Below are experts of layer 4 (counted from 0) of a mixture-of-experts language model. Rows are named router (the router's row for the expert) and show model dimensions 0-255. Each number is 128 + 24 x the weight over its row's rms, rounded and kept within 0 to 255. Numbers have three digits each.
Before each expert's rows: "raises" lists some tokens whose logits its average output raises strongly, later layers aside. This comes from a sample of Wikipedia text that the model never trained on.

# expert 12
raises: "|", "-", " among", " the", "i"
router:117109171127111135162105106163130109152115139132172133122144161127145173104126154093135102168170123118134153143091117142130102116111072145130110115168090136094110162092152118113122153117112150115103092092182094133111139103144099177109137147094134153150137131056112114087113131145103095153104099118090170163144116121095126103117136134153128140160150129140144119133124133173126152101131141153115141133118112145099156139079123126106138129115113144124104106137092136145164161124168185103141174099086114149142117117106145146106130097101093123124111155128130134111122135125135130131139139162103139090090172105098161112128129156134099087136113120173111141159138158147076106091154103146130090109122138128160118117174131059161093113135139125148123125114129094147131151129123159

# expert 15
raises: ",\"", " and", "ment", "\","
router:171124100130134136123124121101146104074178119152146111121118108122094136153115162117116137134144104089140113144105123141140117107159133144149095131137105144127138126086117119149132145122157143136096125142124127111164077158160118102099169131112088118147161112100089142129130101122125140085105113133172115144124100127136105146107087114134098117123137162139136154106139072112122098111110112071088138136103112122101141165124064174105101163162108151113145146154120128109147117135121103135137101144077133092147134127161135121129135173119077122110155149102122102158172158147106109114112172150132133120079102101125152092143148144138092126098110114152096156106142097176145104097186098149154175095128115122160157118099111111124085117125117138155118127138127155131108197126159106

# expert 0
raises: ".", " c", "c", "\n", " to", ","
router:152131158147098137169097150128162126121157130110135157152107139110159143110135155154127130090142142147145124125116125145162118152142125110131121118166135149165151127123167144147080133111182129123113164147100126121155143154120187107181150102149097123123083113163121130149111107122116149123132106093105145141105138115122105098159169102130155168115138117157123136123093146107107150158117157133132176134189136139146153157119123165156118148139155134168146115137156123141164113114108089105148182153097135127152092154133160115147101099109087113133123120122098150154118143124135093155157143140167121134140107171116142079058139154115129126159103120107135106099078123100125127128138159094161148108096162137138135120119103115114112135214121090126103121105146170108137084135118163

# expert 3
raises: "\n", "-", "s", ",", "i", "u"
router:093121116129154116104137135127074155151108170165127073103156095158169131144141105125134172122131112110112158141094140122064159129105135160144155125132159089122093105116151192129133111151111161168155115132168124146104135109160072130130156165082156152145102101125133124095131123123128151134126091146136112132139109130136129099168116121149111110113131142111169107116133158128116073117096102123139132164153120157079134107159119143154176124128119099130162125089145133072122113104128119131109099094116121109111125142130132128130155145164135114139124100146129115091160132128120124105143118111113154153151155133155106154161113112150139112152093138130132143137117137116118137152125114110118165147118139168095078093107125101114159153137144182107146126183075133125171169176155089

# expert 11
raises: ".", ",", "-", " with", " in", "'s"
router:095122103091143127098100125116092130094143122108124117100117167114152075129173134089116103143131083136143145129166098118132124137130109128143093170094139179127172148164126149122149116134109082100137129119100156112168117105135140148119125113139130100128140160099081093141141142119117163123137135140084140134150100107122159121108152174124088123160119101157146192110145121135142118119141104158135118132171117113141076155122104114096151132099170142087171175106118136107119125129159163143124074112164128105127121121154145126104127143127158141146114113097121170173091092151124108112080138129096117148129121148095088117143130131102123162129145154148147152085159093163107120108150103150145123165090091135132140147128168170118106156118101096175113121088134137138126105114152112

# expert 14
raises: ",", ".", ";", " |", "/"
router:128141149129138128150133104154140124089113091108135160172127087146107125154127113147123119146107124132134060119085156108187148106128139120137109143124160160127155109112143091151100173131166194122125112115117161133098143085152153137091127146158139157141112125139095140125143118110150121109145128106133137167165122119198117114134166098099118132136132105141145119102118109114097108131124119114151155134157146139119141139118167125131127091112149131068117142116166121121078137169139139140138161184116116158149128118109142115162143121138180135113146134116133151127135121132102166148171109145116145135129114117116112129087118048134168141172160122110092139133158071122169140117128136115123127114112101162156148154109172130102128122097096085129164109126096138142108098093082088

# expert 5
raises: ",", ".", "l", "\n"
router:113119147162147095150137128099125147151147119120119126121106128141154143119141089114135159130096101110144139095093086128140075141141105128120173079105118090147134086183173164105092120109176078114175100083132131168108133148111109145182134130108136114091127125127169143158143158135137124152108128177165144092105130148178135121153177146143113151141128103144151087109103141128150095171141120170106145131125089143128139118116107102161118153146163115136124132135156148066095139130136114098126115125162129135169154134141130124132156103124077150106135159123093111140145153106114115112116202150094140142120147122134129114134104121123101137128107121124117132143081135114106140161117123142168155164106113120085081110162121160119161154162097112122111141166140120125137127145152149

# expert 10
raises: ",", ".", "\n", " (", " in", "i"
router:111147092110157090095120142114153114104137164151110146156135122152104107150092131135114177078130102131154160131136096098077153135153115117100118146145141123129130142109138130120088123073139124149128104156080145148126053122150136133146141161139100089080097123131132111088113126160136107113152084122076117121113131129150115129108166109109153123071123111121116136133166134128126115106116115124136140129154140181142123122154101148105103130174122128132135110127140148213136141142119114127143155095125129122108102155101119144152126170111073152118162126139143080142112099129125130115101111122196131113105128166080145156137136126171137119139103112180097108141133130155162131149129118115127119153112116143125150130107137158123146113193097118102120097124135129127208106116129115